config = dict(
    n_layer=9,
    d_model=512,
    n_experts=32,
    experts_per_token=1,
    d_expert=480,
    moe_layers=[0, 1, 2, 3, 4, 5, 6, 7, 8],
    router_score='softmax',
    routed_scale=5.66,
    lr_router=0.000915,
    tie_embeddings=True,
    lr=0.00176,
    beta1=0.95,
    batch_tokens=131072,
)
Below are experts of layer 6 (counted from 0) of a mixture-of-experts language model. Rows are named router (the router's row for the expert), gate (a neuron's input weights, with its number), up (a neuron's input weights, with its number), down (a neuron's output weights, with its number) and show model dimensions 0-127. Each number is 500 + 25 x the weight over its row's rms, rounded and kept within 0 to 999. Numbers have three digits each.
After each expert's rows: a language model's description of what the expert responds to; "mostly gets" lists some tokens that are sent to it at least half of the time. This comes from a sample of Wikipedia text that the model never trained on.

# expert 25
router:537495460441562522464548532531490499529478482490539534530489508513565530520533556452483575492534497485483472502505471508475537511522548512499528575499480527463477477470490534500458492485527503474528480506516506494494524507495528475496489481512502514475511526510515452498448514519512460480500518488457536501519491517481514462508513464493517522518497497458508490446542509482524508502523
gate0:461493486530481523533469514494468504519543517526520498503466470500515530525497463518488488550579496499523504459504502516540525476484554483508513523505507500517491475517531488508482463508507485516516493506534509561482518492502530491494504487464494503503471521504500468533533476481532527501529475466507500484509474482515481534432482486487489518520513512490540505474511502555499510481459
up0:541493449498513468469521475510510494517474503519477495489516459490497491500510493483493505497473476487451457536505501457526480509526522519501522485498476506511508540481511492497495455518537490508486476514477501473506469459520521551456493511541528555549496500496506511489426507495538490485505493536466488476506507502469530478496529503468501511475448470497505511522526484548494526523565
down0:478490508509491505522509529487467558552503525480547475455504504530511522511452493513451491485538483499513525482507513452496493522468523537517513504530494487531485482523474505499513483485512510478536458513484497473499494533486477517458503542504486527510438503521548506530477481527485548512474480460496499492490536527491512468532523548467522512550511496499510505499511518489506531489466
Description: Wiki headings and table rules. Line breaks, == and === heading markers, |---| table rule rows and final table pipes that close headings, rows and paragraphs.
mostly gets: " ==", " ===", "|---|---|---|---|", "|---|---|---|", "|---|---|---|---|---|", "|---|---|---|---|---|---|"

# expert 4
router:504538497486536507455510499540554584461504521524489515473479468540538548552528530479508533548529501518479509521485482524499511502535479516461514503490523500525476485490506474496464461521512532537499514518500539521490514483528547532455488477464489506536490508480480523532471491492493485487489501532528508438531516485492497479531451520487541526485483499436518518511519437483465498548547
gate0:509490493486491530490467500500510497512530526511547499488480546496470515502514506516484484486477504465485482514499487466474510486536475474513465498468497496466513475521503484472516511550525511465503482469522504488511494527524524507499536521501483517485501504489484490457464494495517524490492468495510495480496473498498495497501517501523482510534522539497495531480460487563504487495518
up0:504526517523473513507507512507475489483520477529529458511492504489513491529529451532515484522495495483521439464507474475469518486494481500519477491539495525515536527498495487546499504522495507519498544467550525476509471507468449519529468539505511490526506465469501515538530494493445469499488508500470468502517549496477496548484489540498469478483514514500510517532512508472502535456449
down0:503490532493497449492478488464509471498510521572472502508511506481487454511485566521471488559483528527495512491489470523486503539448482473508504522508478505480530501533449515534536513500535532529500472488534479477509476495495476533502514508520536487536551484490486480539490540483514525495492514498476505529496483514502531504513514558523530467485545486482481514502511506569502506486521
Description: Plural nouns, noun endings. Plural or abstract nouns and their suffixes after the, of, other or these, such as areas, systems, children, objections, idleness.
mostly gets: " areas", " systems", " schools", " levels", " cells", " conditions"

# expert 31
router:480492503510401484484457491503506529467488503463457497513521547498478537471525487509537491510552499507514481497490477493519510545464517490522473530505489494494477493496491469505481496497515498492527479506497556505543510531514482475530495438490500476524491552529544524489485512485504504496502488541482464500529546497484530504442518509526508476519511531503520508501454482500489495522473
gate0:497492518475479463476524513479502500482506516546520501497516467499494486516485479495508496510447542546530486491482476544479503499521499503509534486507496506485497495498476462501537510492531499530485503507501507471488484464494484505527485472488473489516469529492516542514483521508525549498487483481505484493497483501503561518488514496537489495522563496519534493510547495490477464482518
up0:507490478481520529503508485529504507509474463483474492527483524508512509465522500489518503497492453505451488506498507479500456503515516468464520526499470506523482505500532556489475501511454479490532517529505501513473530487503492462466498535500533517467504454484479474480481487507483484486544493533529483495489521469489455475543452487471520547472461523468506488500481541532492531504518
down0:514432556512506526496510479508524444457509468493447501516462521500451505472493520508495502502440505514491493511508485507495514428501516519484510500502499489502488518513475531485486497511480522452478483476526493533490510491549482498498529487538455491516514486439491480508507477491480478514455455497516526495487531461573469483507506476484524532470517468477474471494468510508488496515484
Description: Personal given names. Given names and their inner or ending pieces, mostly Romance or European names in sports tables and lists, such as José, Marinella, Álvaro, Corinna.
mostly gets: " José", " Jonathan", " Mike", "ella", " Kevin", " Enrico"

# expert 0
router:488515498537489540511491511500477495487493510491505509532451487528529523537490481517542482540543507505485474517478457526503521541501501494482553531451511546515439511456500535485528480537523472521498506546496512493497503492494481495509529488520498478520499465486540539517468493511484507528536527469517500536505484497489491533485526498492499530524489511511510479508468471528460516503535
gate0:515515528475489499525492514543474513472535473491456478537507533482506539488468487501479479499526491486497504492452485488503553524495450524455481479491469506499496527520486467498496481481500494500496562506528574543524489441483483513506508478494544527472542460548447485474476521485498499512513519486466492477471479467485535490466482492506506531511478525512480480542484476522558480493497
up0:500483479531492506536473519488510440518464528520577527479491456531529473525541505511498539513497514455475500514512495511489456481475545469519535514506535492517468465497532461529503540518513506488482456488523451493466522560534517483471466531480474482530489514470546525528518464497475503507493502512490516505512539528520473507525525504549490465459486469477484520437492548516454510529493
down0:502552480503524503511499490535501540514547518525534506468519509517507449500530517498505528478525489519539522497468511514538504431503495526473480513487507491508527520497507471494502527549462521526520483497492522499452517519521517498513519508535449516485510474510502449531515517499487461497489487515510526453489483509483467505512494517525497505484512518470481513501517466464511533506484
Description: Place name words. Place-name words and endings such as County, University, School, -ville and London, often after in, of or New, including infobox location lines.
mostly gets: " School", " University", " Lemmon", " Township", " Creek", " Stadium"

# expert 20
router:492525517477501505511521529498514569511514467479514536458480458486561521431518495477496473519554489469476529500488454522499524450516521523459495517542459512540530479495505507530485511487490488516520518500486488478508561503519487490537482505500478486519494523452510517471529527483528492520450513495457507523523559512468498540493503513473536524489464507465510451478531466465502470515533
gate0:472513535481507517507522513495518516464506491458522515465512452515468498523529544508523499485514480489496517470499528523521476491462504545517519471473548487514536467514493504515462494528491526501506487502457541549506521488477469531541441522529529500493529540510498520484503475479518485501491482502526518502498528519476528501531507500501504540489525471495478478513522505497518491480521
up0:503515474558519461475452487486473498513498502550456486535511544483520515488487493507483464505505535496532491510500505464487523547542497474514475537480452479509474506456529475480521462499503452530482528541530492478517466489544508485503562473482475481502457446494495476519475534502493545491540523492474466495474460519517468505476511507494501449498478552531524495482490515478500520543475
down0:482545529453496487552541535548515455482511521489528478525500494515498474515466461513506500510509469534488495542502537473477511523499453521479490498553495517509509498499459476509525493499514544479492475553438527511538513521495539511510502491507512509476499512468484501456515522515474550514508506494538508470523520513517465511524472528506474469512507488477507484481536538443502499496467
Description: Conjunctions in abstract lists. And, commas and of joining abstract domain nouns and adjectives like security and trade, political and cultural, economic, social.
mostly gets: " economic", " social", " health", " improve", " cultural", " environmental"

# expert 1
router:465567496506512462487487563485476547539498460480503478484499493538486524505497490522499412498547453531504461490470532488495494532528519530494499525530488503480476513493510484514519503499524487526502469470503493487474496501481532474525493458510531460513482487489476498530488498506522491517488561546494478486494485535538518567498464489475502490490539495506504520505461459493500549426496
gate0:458507524501508499526515517514504502479485493519507530480529496457446490510522522521452501544476492504535481501506470493531484491492515535575479528455500519530490517469490486491497496507511500501524463467517490557493512520469522470521494511513490488516477487443494467491496488462531545522455496493459481509473494514505516524495458489462515500508491504521526526557504472548489525469452
up0:531511482516463465508487466469554513482514522483519476505468513521506516462516443511507486467507502512501494473474535500482540490475498477447481486534460504469487513535553490453514515456513469509498550515501521485505508490503496503505500469474505487470497507542465486496481534510491464504492493515546508493491524505518477480533515523499487499509543482529493467471482489468498461520535
down0:468512474469514442491502487522513515509515541507504520494490460478511487490512490501472479522467530504524489441555470540484560456499519524497540512459497545510481539478518478510490489507540514436512492530506496513503519503526497487506443524479512473498489490504505484457470480502486497502515492497488516486460538515519551520522503511515461469494501512491477498524487462473509478519470
Description: Sports results, place punctuation. Separators in match results, league tables and place lists, such as the second score digit in 2-0, pipes, commas, hyphens, near, vs.
mostly gets: " Born", " @", " near", " TUR", " birth", "–:"

# expert 26
router:466483453522522496506483525518509563469484500507487465451474490507536510522481476498502483508540497483503495485530467495491504532461492489520520492522526512529487534494505513526480477501501526509523489534471455483489520470480513479564463451532462495501537494499518537511459508472467478488478504510471523442450519517505508474506481523511522536493530527477475499508512512481534482487520
gate0:511487515519487490482520497524500454497514533482476506529490511488458507485515528490496505504478479478485485503515509509488471498498486486488499473456499490519524488531524503469509480512460521463503493469529513527533448474503514530519433520509509500532481507508526516517483470518495503483523510484474479497485494482549554469511488487532495519523503469459491452501488517500525513514509
up0:481487498506485536481522530501493488518512530503496490517537485534491515462504474521474506514508471520443465498549476468518449469512492512513484450498505490513470509530487540519496467518503501486466470485510492510490431509474473525520477515515467477535517529468521528476498501498516527489501495457488465474478513501542550479522491517533498515499503480474500518539483466492509533486553
down0:499498470530475485500498513483491503521514495511498491498485541546505472499495533490510532494463507513479527519485527558501494492504499510499484489489497502513485474527536517483461487534498494507533505515524521513485508456511546495491563518530537540449472446507499491511500496492501523480491479498517507563487507488483472518509508448501543476518505515510483505546530481517487488532463
Description: Titles and kinship nouns. Office titles and family nouns before a person's name, like President, Governor, Minister, son, wife, after his, the or former.
mostly gets: " President", " president", " father", " wife", " Minister", " brother"

# expert 13
router:512521482481542478507512507549469553486497462479513499567453457505528524543498522489527489502512484534502464500526493494493487515522455481482473511505511504484534508471480513533481471517499497541467488480545532475528491503472527505508541473444531485538470490504468531513496518523504494485517532481478484459476566542487521508506493518499532469513494484465479488489485500531497504501520
gate0:488551484472517472512510504514447516459528482482497483498499501512491530489454540515534496519479492485481518515518522525499519510501506495443489499501522499487529496519507490522510515485529492507480537468489492498471502504497492541464485474456536543479499500505469526501490510488498521520503485449456505501497489523537554520479550520462506475476508536444454503489451512480498521466512
up0:505523464497520462505528509516463515463534518482494527513477488504489503478450529504516507475480509507472508531518512528531522508516496495487512522521519511476543491518496489517530513501515493481502515456482475531502521522510447553476502457469556506500531541486520529484510528510509524477503478464474543510489506537521533522489551506515516482486497542432467470494459502501515508459475
down0:512458497450513545551471535480510504521502454545473478520505497533487458498510511488507446506527513485513505497517570488500524603466513480505493494504485532476488504544516478488486473482462487507491497530490473499508496489500500475517558514517494504515451476491534476511506499495455546521533494532503478510475516499519490535469469489490521482522528500574490495484459511483524494491492
Description: Math and punctuation. LaTeX pieces such as backslashes, frac and }$ in math text, plus commas, colons and periods ending clauses, list numbers and numerals.
mostly gets: " \\", "\\", " $\\", " ...", "}$", "(\\"

# expert 11
router:544531505488525557486513493486518528488453485507508526466554497509548498507495510468484512473504512455445473447514481521461504514516532528490490493496510518530464514492484492517487543496460500507461494505498521472501499530522490512508471476496459500480518512473505515479489480486517458553505501485458524491531492505468465465485476509455519508510484482494504559480526526503488463538495
gate0:526475471519483517512524507528513473495491506527460503505497506495523516506523527516522514482495528531483483522513527527441500501473479524516454550512541508513460528504521494500478460462494523488473494494559515502521483448496516551502541548486515514542510488526553523493498493481460506483496500510516515514464506475517504481498490544518471544452460451495469510502460539467546500500525
up0:461521470507498486502485541441477526459505493501393479498459481470476516507486476500486498497559492454514459455489516531468488503514466483515480516511496497556499514533518513524508528474437491513503540525483521544507500482506493519517543467523541512549499469528495506541489477503496439476445499534487536480515489481493514490473499534476518475525476481450500546521460495492539485543529
down0:516512506518528484513493477508479495493461504484538536494553528512495501531552467533507494487495502508490460498502484492506536521462490512469509463483521573513505477470494521512504492490509484473504516461498525502478466461488503501481485516491542573546510542496501513457460506459527505483486477458503518468484524498463502514490481511542490526506535471462542528510495466477505523472483
Description: Money, damages and penalties. Words after monetary amounts and in legal or financial news, such as million, billion, in damages, shillings, years in prison.
mostly gets: " billion", " murder", " million", " insurance", " filed", " Google"

# expert 10
router:499520508483512465485486515507538568550503467506513476463486497522506514482502507486509426467523481481542481487494501472493496544475494508458458541514477476524499535490512482559477440480481484504531462460494457473498492485432541477549486484514505499525501486466485558517504473472500508540494545531497483440484487539516490503500466487475500493489516525462461525557464524466553529491493
gate0:549456538510497495496468451490515497497477506490533509512439512508521502529489519528486527515486522541474536513508478498488478501501515465527483490487507490469534546491482483512513438498487535517566482508475488527484527504483465498530447534475488500501527507510457515484507461538497511502511457531461512488512501515484488504525515494500504498495520483464524514488484530501486469524514
up0:471539471522499501479545554515519496496514488477481514486553508477513474479480502487506483500516478495520473461488519502491524511536484511460492531515514505531467463512485500482493513522481511501464538500576504459501454473507490485488574492512475493483493468524519486511521532433472517507486548482537471513497506521535516516479491502482500483520477470508485522507523464509494524475504
down0:494538495520474494484504486500513486514502495490510493520466489544510539479496478504484470496460473526491492484475469487502536528502496496515484485511576504473512525504519498493495473528501485519502506526493499511540487525488478520503493503501479504509539519511447516464520488520514470503525481495505456484495510511492500509478519578473502479488484503484506451476526534528493526498508
Description: Music credits and tables. Commas, and, by, featuring and pipes in album, song and film credits, artist lists and sports tables, plus country codes like USA, GBR.
mostly gets: " Label", " CZE", " ARG", " Starring", " AUS", " GBR"

# expert 14
router:483512478516480550478527498506515512489466457459523464513466504464502526532495492534444511509529475508536509483487518511495499463504472466501522495459493508501485479488508497484469488528521552448536464470485506499496549547510502488536447511511525494497485512474509500509461528492455523451487494502485501460511494495501508509509496461511557512542517500467480520505503442478480499522516
gate0:494535470494495484494570487535490488497496513442492478505542495519497488451520487497500499494480517464552502455499495505529521512486495496503506514494468539488497482510511507490492486518470446464494464489496466430487533511540534552479523506518543497465515536466502499504454461511511519499563465490559506515511486543504492539485492500516496456484533489482500481474535509523501465517516
up0:492521508494495498516502475514477475523487499482491485436517529526484474439499484520491452490478521490500487488489514450500512460515486494538516492483459467475504470510492494526479532542473506490507518512444528453503534477504492519492520519510548482509513567485495443468536460502488534526548528483565545523514509532501527500496479479482489511508549526499516476485495493513513511521496
down0:494501506480510496534499482483480527526485482542519474519490505506504530494488480475490503514442501534500498533466482491538508525514462518521490470514439496516502481476507561483511524526526524487446467525560501533520548476460484513464504511511542505477482514493483439501531521499520487486463488528496469503486485492475468522470499480511537500482502494504504493467535522512473505508502
Description: Copular and auxiliary verbs. Forms of be after a subject name or pronoun, like was, is, were, been, became, plus as in marketed as.
mostly gets: " been", " became", " were", " being", " was", " is"